python train.py --n_layer=19 --d_model=128 --n_experts=16 --d_expert=128 --d_shared_expert=0 --moe_layers=[1, 2, 3, 4, 5, 6, 7, 8, 9, 10, 11, 12, 13, 14, 15, 16, 17, 18] --balance_bias=true --init_std_router=0.0205 --lr_router=0.000846 --norm_eps=1e-06 --optimizer="muon_variant" --lr=0.00324 --batch_tokens=[65536, 131072, 262144] --train_tokens=843500000 --dataset="wikipedia_en"
Below are experts of layer 7 (counted from 0) of a mixture-of-experts language model. Rows are named router (the router's row for the expert), gate (a neuron's input weights, with its number), up (a neuron's input weights, with its number) and show model dimensions 0-63. Each number is 128 + 24 x the weight over its row's rms, rounded and kept within 0 to 255. Numbers have three digits each.
After each expert's rows: "comes after" lists some tokens at least twice as common just before its tokens as in all text. This comes from a sample of Wikipedia text that the model never trained on. Tokens count by the router's weight.

# expert 12
router:141082125150136161119109097155155093124167071071124116091093150144138114134093108104166103106110113116086114136143118105130141124129118107190106149140131129144140155110140119161118144118142143
gate8:100104145154123143134168071130070146142125113126102116130139117161135139142144091140175094137147115117123114100140129092090081160126163110112101195117105098098167127157143152136138123136117085
up8:077109169115134124166134107125144149153141128125092160126153101175141121165121148128142121140121160156127101127108140119077139164131122141145140114127135072142150146149146160094159163096117114
gate9:127134092133120129122131101130158118101116096117092127116114123095168122159122129121094143045136106114171111134119091177097167115152111158100103117144141119044113143125126103109133126116116159
up9:152114142115136132180128109122152126190129127093134130128157116120163144121101183143119111127125130131110156112103081151091138113126157108165131161137147191096104126163136142146062149130159122
gate10:139109111142093124086143115138162130168129125134132121113131131122135123106077079166124127155142098117144098117147123142127121170137109121136107134121169095084141147083156091134150143147159147
up10:113113149143115145140131145135122139174145121146136084110129098103144150184126146148097112145172118111139125126122127119152100132132116121137112108101140128102143133107120107130114130141122077
gate11:106150147144130115090065151141105117127076106095092129156133113111092110165110143128137087120052137141140107097167121128072137126123180118090097159131110128161145117107111123111146128172096147
up11:117121115150115114135142123101125114127116157121150104131128108136121143118100133099093141159148123114118151116132131079115124155122132153055174126125163118144152175113091110106135140123142128
gate12:122061152124170144147112104151161106119099140144114124167102114100141123163080100154117110112109132125131129131132126096118098130122152099117109127120133096103109099131121140134123084120143117
up12:139103143157137150080109120123121116137140144093114102092124126135128187106125127148139101104112087144162143132103117136118161105142068137112148144126106094103119127090104145145134124104147142
gate13:130084115179130174144118133127108160129128104104094112127112135172162149132120119109108134165123087145164107117110109106112107101147152124144151135134140105129175165119104146189137111168143131
up13:158088107096096115178156145138123118089124107101133149150125125129164152111117073074100143121147080105105121131123120122094122159122126138171152128126143106135114107123111113180115154155150125
gate14:127137130165150132149132151136121103174118096123156106171112169129157141137161160090123141110152134143141115118125093145119097124134078139142144104144127146122196157112132162102172097143130135
up14:127161097097113108147137131115098130115148157149132119146180137089085144080147100158144106134112112137125157130111132164123136107117079101139110145153145092112114142139174115163100147130154068
gate15:126153148169144147114119134127143093123158100112111148120131192142170110165095137130122119119124127118067177142110125144132092134118136114115092132103136180131095147135168150146121109131152143
up15:086142111125158134133153110141123157100123135137151110135088186143194114147114087153107169079120121128083128103140143140125167123126133142090170128094140149138154129129134133152083127130136135
gate16:113199160090158136113123101143163111127135126113106095146083138086112146125166100089101125134173120105120101093072132104140158121137148129189125147137118137129096156137122123127150099164122120
up16:125129180105108132089062126123150145089119131142160135121123133108125114128098115085120139191122138119078180113123127131147153085133164112140154079147133103144079139150145180086153140150136116
gate17:104119124143152136117137109166111109103090144114113111108122167127146159139116107088132156166068132127108122069085101112130116125081123115133119142136119101149170121111116130153101154129104118
up17:136105130140130120067182094122171140145101128082106112156132092147131145130102159160108134122125106099108099152156139105170120079110081118148120111124112142158148148133094136106100107136135137
gate18:104167120115076131127106134129125118070126077136156137147116105134177143116112154108141103159107151109110154149117115148151178165116183150162169087140140153121116131128113132088140157094126151
up18:060125169112120103101167146129144124130083097142139130091106157106121070121115167157139103161112106124123145133149070184149174143126131121088119083141154108139133104120094138152142142093115097
gate19:138130126139142083105143110126112127150154101115119146107113163140125131122142125153095100123093178154117190147128143119117166138118131129111113133071142126150154114119143079150102109071135169
up19:140118114121152129129140114105118145172133100138133144079086203133132144124108145147088091131094164155113149133069144160142121128139117092109115123147121145089107107134158098130159133119159108
gate20:150123113158084125129138078144128116136146139129119105098137116119115117140153136143117132079140132114106144128150117088106151155137146111169083145173153139146171193140139142130093168133110107
up20:153114116078120136185143110107084129146165115080170074116123088126156150148160119128130097161152121125165107089109121125134104134126173101124153115136127103139111103148117118129120065100156107
gate21:151134132133098146108143117129150125121166122166169136172119096146107135124140143110090083104133120093112119144109075140119136145156126114164104094125124094064128138091150140133161107083151066
up21:127114169149141142128178138134091167110126147122111138144099147119093129169118098142127145121139148108156127168125074114146135156071135116106174125109144168140142147116097143106119086148154173
gate22:108147110152169153164139152074184166063111140119119140115131121136139128116109127118131160095149107149113114147117135143132094126094143140137128054146100106123144180136132145162137133104118141
up22:124129114148102095134144106144135111153123154107125139172113134123122143091119171073142099099145114156134133120064113116120124138115092144116138110140123201153125138106119122105114137103071136
gate23:137137137154146123112157131135133083138167099114108123137109161118188123095148153100125134128133114102114104128141098150120166112096144114141151103156146110147130143118141162139101115116153107
up23:112135119121131165114114128111128140104120101097123117153127114138144096110145095154092130099118114116118113101140129121130121104093132138109152136164112160075124177099159137114088126089085104
comes after: "\n", "'", "|", "   ", "ers", " well"

# expert 8
router:132112120099119116103106122124130110113122092096140123153155122114154121105134110108146107107096137136092119162143134114127154157123083058119133184106113151144142142094170094137124103152138099
gate8:141122157164139147125087115085138114147139121111135147126119157118144153103094119109111132106135141080167118139147115134140144104125126112118115095171154159157143139105104153139114155162152084
up8:124087110135111128150128125160118140152114123150177146123113153151156140164129130162124147159168132117146160096068115139116109173116120171118148123138130143143127108143121120088119131134145101
gate9:110123108123135114123142122107144083121122059129102168104095153103131163159092117141129147156090150101092139165123163126119117167104111098130145133132128136120132174114154098100097132119149119
up9:131121189105141113163147126106166093116109107120138138117086129091160127132107142109126107094076163148098143110157141069130154110142112108084137146153099127139154122150139120094123114140158082
gate10:187126144127142116140093088103131156100119102116145137143081165108168139116128122111127131123100134132168138157082095142119144130145109140141130129105112122120141145114091092082157161135085136
up10:125105136140126077096137133158140138151112127142154126118166105141077133121120096150118108085168130127096150125113102117138109093099139102134190104133151114127101114118124113150122083128117146
gate11:109127147142103116141123130135144131121095122098166137132134112106121122121128118096128127147147139137126118154159143107127126166176129144127111136084162139136135130124144127148149153117106117
up11:139166167150170121080083139161113143115104140132099137139100116159112157123125147121130105160089115142120171109146122148174128065134127136125177148164078111139129141121140115097113136103161144
gate12:100114104119139108130144121142162112090117104118131144135114196159142163117115164106132116126116082096154108116138134097133161150134058137127136170097156105126188122119113191135121148152105176
up12:134169142156167135118142157093103132101131117117120139120121148129133135153103095110154126141132130140129121134120116153102149115099077186124152156119133092126138144134153081112127128159112111
gate13:160178133102105168108174138127158098088149092155087099119120147111078141128109129106098097154137140170129111172097088116130085167159135137134131105133116152147136132127155082128102110154151123
up13:160158130134100123124142111107136088109132121186097123154129098124105124109151125153136157149134130146116173149096115126123117118108146110148109145149136131184167139065173118083116156111125099
gate14:126135084166164118130159178131103151123096141087107105116170136111185147142099088142144119123117143104141158149146109100096126171140086134132102148099100090118132120140164142120179150149142098
up14:129145094112117182126115152133135128087102164151116138110144084114118158069163146129142161157127122142146141138134113142114111146126130132124138135145107099126085111131086105169102118120162130
gate15:106154137158147151110104122132150082111111153072159134095128144124155086128162143136183095171136125120182109094160115105154115175093139120145173092152094123120151130111146133134110107125121116
up15:106105126120139148169089124119152145108109128148168111110141151158145092141164127118177111171121113167108094103126102094121143123105127131134107106123152124138164107170123091090138108139114193
gate16:162088121105149134104086105132156127154142088093138162121110123140138117114129088166063112133121099104136126169100161140118127168117114125127087109103131119115157121124095141101180125146111157
up16:157137103131103059133164141124136107081182119152111130145093119141116099144129143120115166097155145121103122101165104101125129140120143132145155121144171113104133136136132178174104151128120136
gate17:107114086105130125147105131144141110119131108115109114109110120117085135111166143149137089099147168122123127126092117122179094162115143127164132159120118149115169167142116150101186103116143106
up17:108094132098148159151100131112135113138143127148139097135175122130105132103161144126143133131133120123127186063106136104129101153121138107162134123112135105131109105152107070143153102143148079
gate18:140138107142140170122177115126161169130144139193131107110105132164111137120152106076126088159149133188159115131156119082157126108121133133144134130108104173143095080155109125100142136113090158
up18:137118101137130124175170106123149100166109112111098141138126146121113156133145118106116115110141140074111131118095136098106143106149100132097080129124152107116132146134131157145157118092157151
gate19:110118182138123104170082139143142133092114105145130120127149129139160124163114096119147146143097180132126142131169114109151118148111145144153175122140100149172176158166173153123115109135088109
up19:160123112122162122088102120149171097127123118140100117136164144139132155139121125171107167120133167127063097135149084102153079133103154123183113173124102131101146148155099112113120166170134109
gate20:166154148142112140127164141149122108115114163134103106140122150139137161117181098129096106142133131132106152110127095125138101159165137123102144148137106100161135153139118142114096155124146140
up20:131138130162144150105141119093128134124169115091159131075149080127091119119143126089154151105177129127135089141159149125117133079150122076151119085106120115073117120114156122155154098124110147
gate21:121107115103117139111101171179146103122111153112127149159146151089152117154097127153130138154088112124100120100113099082160164131119126162114166125133055120098173091123106106135105122119119136
up21:182120117115101123168129156135119119139131167120133099143126160137132116115181142123116137103112133126140156054112153150114134148113158119140172139111113119126110151120148106178165137122112100
gate22:125101119153147120101136140093102116156181159127111139162121135136160104140145135092108153118135119107108114121131124119159170106087108095161129072142126169119167148121113131135094104136106065
up22:151137122086159110131126094108142125118128116139142146119122088143149187121126114120148114125154113164114114119152121099116097091127137164141135169151192173167103090097107129165116116119092171
gate23:096115119122140127153111139118111112162112123093124134116092170086128105153120157111148117084142118114116143136114163164100131109115135085113106125143133128071154106073136137098126147068148131
up23:111131103155123122136094169134114159130147152145118121086117094124139123178131129146160066124113123137134144145115095133163156120160092095122118141158140135156135135123118110163107141118134178
comes after: " ", "1", "2", "0", "9", "3"

# expert 7
router:128120140125117150121143122148158108105155086110120135109143161115136115081108080129116113108085083100138156150115110145113141153120098100120101132199114137127106175105087129123131127139136116
gate0:119161119105128127102107085149141115101170102099131178156107078164143144114133159103100104119134100160111118173104100144146109112116124096111140137194095128135139080153114119144125128102118117
up0:134092130141149141178139170122118121144157138102102122123134112088162122103125114091125141122118121127112137126117171137175125098175126139084086100134115119159142150150137136088075102151150096
gate1:118181108114128097123077153120163105109137094129157145113142152115101078134111083139106119146122122151137162205168154126133144118121105141142078159149147094129149119134146138131125151143081121
up1:113087108154116137078126148115151115162122111118128107156118145136157129120123171094135118131174131081154114160139122158136126128150130138103156058102156098132173103125126114117129137159147120
gate2:103164153167164143110088133131154156141123099152110138134131159135135074138129141180140119094125122160104145169102105182078161098103152132102119139129099125156083129083174106151125145163144132
up2:122085097086103103107126137142104103150141137133149136119158104154116131135168127126078153150103136101154127100152152131105110177172140136133146171166140115138115131134157156113121130129107145
gate3:118128139069128114129124102123077117102162115130146113142113156155180149106125121132155099154137115114135137113110105148140125133138132088076134075169120157145124101145156098148120120121141142
up3:106149154153121150122104089125159078170140103104148110122145135134163134129157129084160133112131062131136129122157082097146140136151129164131169115137146120112084148138120167112135142106124116
gate4:110157186136113103149117069157133161152115084121128126131116140135133125099134123107131166131103115080139113100107120098141140156075115166088119165070091163130111131104152105073105117150122123
up4:145114125134133144120138135106123135133140100149128123131137126109127137081135123176164109195131117132154091160126157090119131120176080137145101127127080119145180159106120102111084118118125123
gate5:122121141142135124171152109128111154136142140117144150114115150122112129154164085124172123096136120102129110160116153103191136110153134111102161138131141121141099104091106150122149104120112097
up5:145147137137103115170150105179105140161106145131100146128103163147116142195113097129100129126103121169178142133158104106122141128110128143114137138130091110120145114155111112123096171130117134
gate6:137111115120135098149155130131118103133107097119095098166115141099079101139126143145106121107121122132112150085155132163152093148141131122043131091130138143167145113101137169160099132122138134
up6:106123179138147146117111107147089129122184139137124132105049108129163126134126140133152155117143116105126162128131119080135180093097132133111118133119130160148130124115079093162139102140143095
gate7:115160128152147135144146138120108139099119086160143118179152145165130124107146139126120134132085138117081098143079125111107075142115156108093153112127129139130130163164155126131125080114152086
up7:130143115121113156123118106096139097129138134095082118152125129157172101102118103166130133077095119119151130144098115163129132138149137110129156071131130152086058199152164148159129133109133078
gate8:122153110082150153124182090134110118100153088134136112088120107141104153122126081100098133159117134114120128184103113093091145145108123168130148110125122097122102140175096169173154113137151166
up8:111134153126140180098169131116153111151140089113141126147124131148134118131124143120141159125149132132066130160142152131148164128141139139093118117124152125121178129127119108141165122131176121
gate9:120096139161114132105111122111096112137082159128124097087168118133132134141147098120128125063111103121167100134136089123142139139145161134137142097176110111124124096128116132105115146108097134
up9:109125114115126090163134118119099107118098150162115138120127125176144145182133148137113164214131153126103136113145131144120112114140123103090117121097157165130110136119137113152131155092106130
gate10:117143088079117124167106142144119151144157130097113124150131121169108144172149103152118095153116107091148101149115110123127133093122074092140098151121127114119074133118101129146129146098114106
up10:109124140148123138140118116101118142124151152133186159156103104154128165111114115166136139165132138097158173166103095100092188131125152114154165155137089140135111111075125141161123171123118076
gate11:157149133109171125123181126102093187094155078142124138126189095138154150101123107134134077107150092169131127138113164070114088135114120157130142124148082146144114154138147101156144140106105152
up11:102102072144163139160100124131132140137084182156076132146096110122113102138122127150117123154099168102149162153169130150141153091110072112098123140092118149130130135133135109119098108136156111
gate12:150137116145142175158144148132115140139104104122190129144134113127131171118144102163126104120139101120106083139130126159128113109113143104092134078194127106111097092094137155111079134106150144
up12:125140140146107119121129154110117086103132121120160197127111160144157100104112110136120123122147159093101096132156145140187149092123121128155117126112113120098139130084118137115136142102147090
gate13:097091149152119150130170107102166145111158149145133137155125125090158160095122149100157133123132102100133087111133094145133099126052159105141102091144124107149154156114152088118128122123116137
up13:106110140124098155098186121131168124151164119148139108129143123151135202092135111129107123120116091104129130146151095151160138160087113123154119102138105137114167075116145161145163122106143096
gate14:114130122118127105184138131153061151086109135124139144109132162144139162152131121149128126075066096127131119171124116126105124150122167149148093146155118132154139113157144112109113162096092158
up14:097164124141123118090148131119144097143089157097164148117107172102142084099095098132109113131111107131166142145107165150134098146123128116151128161151149138114072170125127159107118124135198096
gate15:150129179127116107139143094113169073140111144095151093148110129101115151114110133081116078159074120102153106141097085135142130126085134135092108139128126129138096141143151066155134140120133141
up15:151155081120098140084090110152108176148137122090152092070095134103084126136166075139182151132094095107135140124151129084102142140139130111136108136157103150137112134111131157114079125126107149
comes after: "\n", " (", ".", "-", " \"", "=="

# expert 6
router:127124124113157164139116152188130107097169087137147125137113106131153157114100086145130129130089108117100106176157142129106124126136124112129120102135130150161115150105137125134105104136188132
gate0:134129143120126156116137142160179099110136122134147108107130157119129162094121126118175103149160170103117122126198122141098097173103181112134125136169144103153146141106141115122121111056128132
up0:120173126129110155156129136118088105117126131106103167143104148094105143106123150108158125150151162123129146173138167153082120080108182134134102107096129133132187110131153158150120135089119145
gate1:133172124129107161137141117122100103109164113130122143150155089164168162134139132122102135142132143135131124173120104139127121116158107160159150162139099081110190145111162140126123149167101113
up1:128151151147129139107094161114115138126132078101145176072135118152154172138134138143133160157109143157084134102129101121126140143115113137126148112103145160107133121150119106137130099110121140
gate2:152122162074130110147108126138099150162112115134112125103102150120155124103152138107159121119116144110110132114167168157110128125138133134088131162133086150170211144120158105140109105121154118
up2:110089157178159135103111139091125105125120123103123141116144102140120114098128153140130121117104143106145076094115158091129137092125122102096148131113148141098081144101103099107142087131108087
gate3:126122138113094136181145118163094133121156135123184132162159112119144142125090147135158126134081137137124147156139089113088138158134128131119136110139166135132139127121119119095118132145130083
up3:092133139106134094103120098155113113124110168127129148147085143164081130154090122157108134146073132094087086150144137134120112119111105122149153114114112130087126078103086139146113145127148170
gate4:155099115132089127104150150119160128128107166122154138151127142115131127091141162117114102116122116112154074099125123106159161120146102120133117154132131144138159132093140141135133134116164131
up4:112106124157137138113124132114134136145110108107118132088099153114151174144194140116087124135120154156123179138142133130069117090129150127121124137124130033158132121144148160122175125101135117
gate5:122108090095136071112124133139128169103114142155121118162137098095144120131135139166093115122109137155084113128116131136138135116107097134080132095155152154141137159133134167102142095114130117
up5:133117166106137135116122145102138157113111082139115093103113156132144108139154085152117144134169134150108066163154165174160107119102103100098156145179145116171134123108156122130089132155167173
gate6:146118113127103106122118119123134140115128106124162112162179118131149119159164129154140119129138124147149086164093147162126144169131137094102155052166119126137117140129128135146114123173106156
up6:086127170132160152102130103118084138134082153109111153098093140158095165145118116133148111113103160103126106100104119105134086139130111122129123169117119151116123105124115084133112109088141148
gate7:116142151129117140140129112098104150114171085113120096135089085154156135109108109097135084118098148133103157161131112165107103089147135136152132119137147139084123156103103153102124109081140120
up7:152140098155094095132085086138109112122144149110149139055152120116174153156153146122133133118129120104082123161156127134125102160130093117126117111090127107108164081160174141140175135157107204
gate8:104090104130130170127147147111117098120171101190120119139097087138200172136111123134137096141132156186133126142138108154126130131146110130145111116120130122147101124189123132110110137132149127
up8:149109146182126130125101112135180122145119178129099128117157131139100121152127151078115129118109155141134134162121087140174159099126115110100146117107123124148135095126145137134151131147122153
gate9:074151118110140129153141171132120093120106101084136161145090109129114137164115148097166130121148162103106108182171121138134097161161113144141137148158121119153083129138108140108135131157104125
up9:136141119129140097111122139113122111140109161139107124132149149130128130095173141159116112143086135116130126166111134150109152137138151143150156089147143171114141109198160141104107162108142131
gate10:153125134183144179087095126125120112135141102129127164128183080133099100132106169129113112120101088126089136131144120125127113107097136118109140115116136097100145155108125089123159113110103094
up10:130158117104141121163102125112138146128122153106113165098102121156144180119140109162128147132145139105159163146115141090124138107140131166137149104110127126117091113131153112122156102119188124
gate11:164146098126156166119139149086144127101133094138106098158113146099156118116108114072102088151080134136128105147140153156134095136122151123120121114117150126157118173105118150141066102110169128
up11:126110107163150105119107159171099107120160145127107107100095129092173082143181127124136157124107110128072163126134127118100126132127119147113138119145116133133094140111152111108118143089082102
gate12:108095132127156140175123131106120117133140149174133124168096102115129128114161149112099106118118139108165142151090125140143129112154135134122146129106158128147117147118142208160114129066146122
up12:099136129169107099098145137135142115138171112122143164062132146101106116131106162120117075139125160144127129146167114157135113083137131145131124113138118100081176097138118115089102130155152138
gate13:118113123094106110151105144132148129108105132140098127162096106165186147135142160108113102150137182118131106103143132145113150130085104113110097075133100099136113191131143136155126098112105123
up13:142099119125084140108165140138101145139105122113125121121163153149091139145135123119148131142150130097144139127127096119097155111115106146089118140146170133102119080127181114108131143158184123
gate14:101137121102128138126119084110188150124144120085137096142151084119117106098101112151154114165086123122140143180139115144136105153114144100144155104130121108100163144125113100151155124099163105
up14:148127086115126128119150152145110103125154122132106142093151133161113108163099110168109147090104112186147150154098142116108147119120150143167157198173149134119069099103141133103140116134123165
gate15:133192112141152178143115154092135141096117144108126121172135146163145108161162157118083155092109132095141101147119187143111140136114111117143136112122128107164124159125125105150130120160135128
up15:124125107125155137167131123080137100105145157102126140136134121144139119070139104091161101149116105102168121075162141165129095087134138075152173150130118122170126132175118138096144097171137120
comes after: " |", "-", " the", ":", "|", " of"

# expert 9
router:117127161137122165146101157119133099115160105128088150121107120151133136118140118153127097070115122123089128153125111137088128122104134119141124132135113126152101151134146122164128166114151119
gate8:132104119101090123118141079176164138126123163122102158121110107113190132094114096114097140120113117115111136131129137104130103131146125127082114135135134115174155112130170132098103121146160156
up8:126160103146148134097164073122135109121148182137161109127121120147079124141112171155106092119175109105155141155116121144162134094138170125128142114140175133130125124101124138115120149078110051
gate9:147133088096108148156117148142106138128133122098107097153066162147124152150127122176138104143096156092128124139144199133129182085115130143111156129116130151135143109098155100119172153125104132
up9:119093153184161091155127154134099139117130141146105077140114122179136158177153131141118118125140168126117161110108104120145165118119132125110135097118092140143109136124101103165139123102098084
gate10:115155097153084179120121150118113111101125109107128136133108151152181115134154131157093117127133129088127139152148115121185136122134104107131188132144109121141127125092153154153124151115115141
up10:172140104137124123125120148124123122151105148114138125149115143157075104148105109096139119159110131136124138159149085119099137137149112147137093154116109063132108120142122057152135111140123136
gate11:127103119125105154158115113142164142103141138100120113128147106132158095093131115110091104097143154103099152163107148149077172125122136159142108143130136128122141137078160151091150127145116141
up11:090153085124139126124144145132156105142151140111115070138155130132149146121096139133154121155160146111151124133083113132156164150104141169142104142088130120123124134214145154131147106121131112
gate12:132126127138171126112127142164115097077084137136134111151115121111180131141150127131069155120136150101105038151117152133116114110100151158125143114110112134210111123148128115155135153159125153
up12:131123109141160140125129165133124115180079105147146096125105113089113111105146141144142139119145117123096126159134104131157150170145093079176102142121163119129099145101161143149114127131147125
gate13:132120152155142083143075110133164118138171143110124111102132132125133130143133128108106141124092111146163154145105113103130090098099129178137139122110143106097144094118064112167149156153142140
up13:167124108091090121127090176124156086141123152121117133165106127121111118146168125098157129142175106113148129147124107118139156116144152158128114135093118166128143111166154153133153129144150123
gate14:113091158090119118176136093127157103104108117091119142136089082130144093140111120114130086150114127099155130162147157140094133173128142140144117158134087138135117167108118160129137159104093141
up14:132146092089132130163174120135118125120107131121133109112198156126118126100123108132117140137167142126172117106091146126094154108104123153130112100133113109112108114146114140138088134119117106
gate15:158091169137104135110145141091146136099144123118112160143113164107111090129075084153123152094114134117137142144121140147128139130109107172119151148116135139111132100118124117123131145115120138
up15:160143115173108138105138163109108107137110105113124116130151120120124136108164163138166097119151106140115096141145111135120114099087152138139136109133149114136111133146117137132151116099155123
gate16:095123098139088100153117143135087124099095118148080126128123127149132177181097122178155107093136133112131096172121102125143147124110175121127113159139096123137114145110078088116125144111160056
up16:127127131106145123143126098129120116134105096113102127108149152126101128101120093149174127102113124092149132115123095102117124111141188161101115145110174125123143121122107069121151101170116126
gate17:093130132148095150100103147103096123173107111129130138141096146147111136117132147099124114119134125155113104190118129137104141098132123135132146104157123133120099135147144118160145109124133166
up17:136124109116113161149124160110153107124087132148122126115135091136100117096116139144123120123166117160123118153096180113140095104155096104162152128139123181134150153125154100162117152146106126
gate18:166146160143117111106165120138125148131145135111128134113164134105176114124151118118140126113097142106093065146141098077081143133137119159127143165104099160154096096147111104145130153163113118
up18:123169119100100117129121147113113150132110131171117146109140175163109118120136135160092090152121111166155145125140121103087119130110129149147146170158091128110126137105133162107110143128145144
gate19:154118123146110144086104125086108104117116144157158111153127139118139112124145129076111121128160107127122120139144099116083144180119152136143134132146124140192101159122123114096168143084105138
up19:109139072143105144127139094105120128107128148113111102139128135159130119129123143153142142152114151081157105132101116122118130093146113126162117144135103103126182127113162128124147168128114115
gate20:177108138163139153138144097094102113155168095114159126138108152111158145090097142149158137117109146137146123113140115180110153107144141095160135132139106123144097114140150117129130159075099096
up20:158076176113103147118126149116203133134106135160143126100135075098138140104101160099153167143113149143134156149146135130124106157124161117120122105163089143138099100115180078148146097134123118
gate21:161130133101148091154138124157138104141131072150141150130142116157102102111126089143119115129117104069150090164112114163133136164152150141123118145167112141142144095178155176117085126108117151
up21:124117135105120159074157082162148087131090110141088120102111114138154115117112144150108129111150134148152134119067104187149100123134169166125116137150099115117120132180177118165117125102125151
gate22:128171128113131142140130169166128130093118143167103145127121111160136083136137147127141152121104113119128123169120133100131095138165100138142062137127111091120160129158150139137104193094158105
up22:152091119143151123119145141091141117155118142121160144105093120138136148132157163119116143168140159076110128126112129101158122139148152132137111095103142084145110195168129135108123159140117117
gate23:153125132125116166162119144103114135104145175159080105141124122107159123073125159149130137097138135119153111116128154109103133108159153112146122112155090107132159163131115158129129110109115109
up23:166121117147154105128130110125091170100138120151100110161121154160129096108092155154101135091118116136153153114121096106119118102094125168110113139113151111119141142143133144135142115101133084
comes after: " ", ",", "1", "2", " in", " January"

# expert 15
router:164126115126111128121145152158194138100157111160111108132131129131138097105124098102125119111102079128121097134164133137097141115136105107139140161156121123145139157110180135156138119143123114
gate8:136065163168150101144154140167129123120118132136142137154172136097149123132122133130092131133121132115111134127115106135157128134117120097114135132140134117149133150146148163101142140124164119
up8:151123090146141061117152089132145117118090114130103153162145137105123095101115135128128142137126145132142112118117129154114138126142126083137145098162130099171083163112139130112125139064131085
gate9:191104124128129085137113128148176082121181167160088158147153061090116128118114102129139126152145124173108138125116133123114122115114092140100146153099097095145117140126091139098141141129135131
up9:141098124129117126104130136119077121120114127124145098118113117186163132155184148174116158097138110138110147128106108102146113137167152063156095158124146160134153121140122084126144130121083118
gate10:081098115141150133147157114099146113120124139105145125126113123132136104160150134127113159091109102131102147130125108103085126168084140116126152104118109129154181135136149148112104179144119164
up10:129139180137105151114155081158119143147138126141133119141152145167154118157136138095099116110114094130094122072141107117101078174167129136119146128151137175131108109146083123137132108109154128
gate11:133118118143149119086094136143173145130137136117113090138153116143147091144120134131140090139117110156162098147071110111158134129165152118157131146094170086161143160101143161094116121121118100
up11:123129166151128157168142119151088149105142124169154121082117148149123108134185155143134166127121141139165102126125123155131130164106112129121135097089145107128116129087141148091135164138146130
gate12:104128130102124165131127095077107101101172096125142114094117140138107111118149114147125120114153126094101117114112156149142143097141113138122149147095142132093134117124124149124082121118145134
up12:126143111111130099141123154107174133133101117107080136147145144102151134134101115151112175098124132131148135132125139143099173138101115129105082129135077112107110126110120112142090081118098143
gate13:093137155100125126135149161172167128151151083130148092142164125125152109130121137124130107113109133119132106103132100114130125132148113146102111124152146132105135134124069119183159080099140120
up13:121126087116110130149176098091133104156126112117130108154157174118146102153119114131094127137142140120159158147154125107125138163166137116167135133130107109138118149109142136189158099126185136
gate14:126158123090140130164163133129135112131142105138103105146144191106136111111149107136122162135101151116108122140110138144077100133131124139138114092139118138101082148073102109108065158142107128
up14:127154126124171132112145126074113169127115122131127072068135120129125154135077122133113176111130138143165140078111121140182160171131144117124159119107108130148144084134127098119143143134149097
gate15:138110146157156139092132139124143119116163141146118157111140068135144168099146144140088122119089151142163126110143129124159118122124144093076138160124066121113117108139118092132122146142117103
up15:168095126136126107133184103128120105089154122135147123124105109113141136121118102122112108145125176139163095139153147108127078146133162118167127162133149097127094130164140129095123154137164088
gate16:097167105134105121119141123146129089118096104121119137146119149127148105159165155154108183166117116112118139134140137078130104112158152138149089137190134118123125118104132106086143135114085090
up16:112088090110132113104113111151120141121112141078112122170092107155098143179123149102116139126137119115111133122152142134088182129109138125122127083115148150133134126153161126092130155111145098
gate17:145133104148139151121119185095159122122135093104164103118137127171123149109076117155130129121121110105097114090140138101114121131136091101148194153102178094096091138101136147167119089166169125
up17:107111113157164115120113128063098118134110161107112104136109159147159103143151107130136145101133139127121102186089155156126097115115132074118085118122117133104130159143144141131104119087145086
gate18:132133170132077098116121082124106142123109144146094144133124135120101158181123122105092110105103162153125136129078103173113127135156104084102127090165133068113183108160147103101125140148121129
up18:143137125154131113093118128183086072085100155155092123168131114186106163093156103067126119116143118142134103136139146135099151129173157121138114143129102140143149110124111156129147106095112121
gate19:127110163140156131142090144140130114140132152108152125142177159138112157058105140105098140143165131113121106110124170110162160110140070122114102110128112120128133147161082191132135127137089129
up19:146117167100126140084165106086126124144103134138108084183158101092152184103147123053107153152141145108130127101139134127118129139116061110134111137149140116140165102143145113141118126126125110
gate20:144125117121100131138132136079142120128126128174123142124147128133137176115118133153168140182122132129101152129122160167118149129113120132152126112128190150142100143170166133109118143111138135
up20:119121123073134119167160144137126121136126137130148112118147113165157135137100085144140151180101138132153095079123154073123145108146134150104127147156120123150123134111118132137167110138127142
gate21:127119146126169136162162129128092135129121168117143137134150152112188116104155146121136131092125156109145128151114099160119151073117089134146124125129133158089107125136124134151165129096085115
up21:124131114147121087177116161142102186128059121144116159148090118134165128145129163145132140173130156097068094144176115101145110096131124106092106122126108147145140153129141119152110085113150126
gate22:130170116157132115162163104192082128118145128107126090157117115138121115099116109122158132150147116110106167142108117094173145144140162140109134172147119113096153148167144152114138137117117118
up22:149122140095110117143134128090164146139151144121177131139154107115108174114159200133132136105133139099169113127124109134114092154114158101135112093161103141153095120130112130108196142150153130
gate23:135153144135125160108137138133133149095114122144154108166139140120114114107087140116163104105123112124136118139134137158129114187160114132145100161123165085154150116147152111067100166093174084
up23:133130104144147156105084143169118087124110144158106127144147144127086121116118127135118097112134128123126117126163143168090158149120165172123154154119123147130105094113150124124119121103153149
comes after: "\n", ".", "==", ")", " of", " in"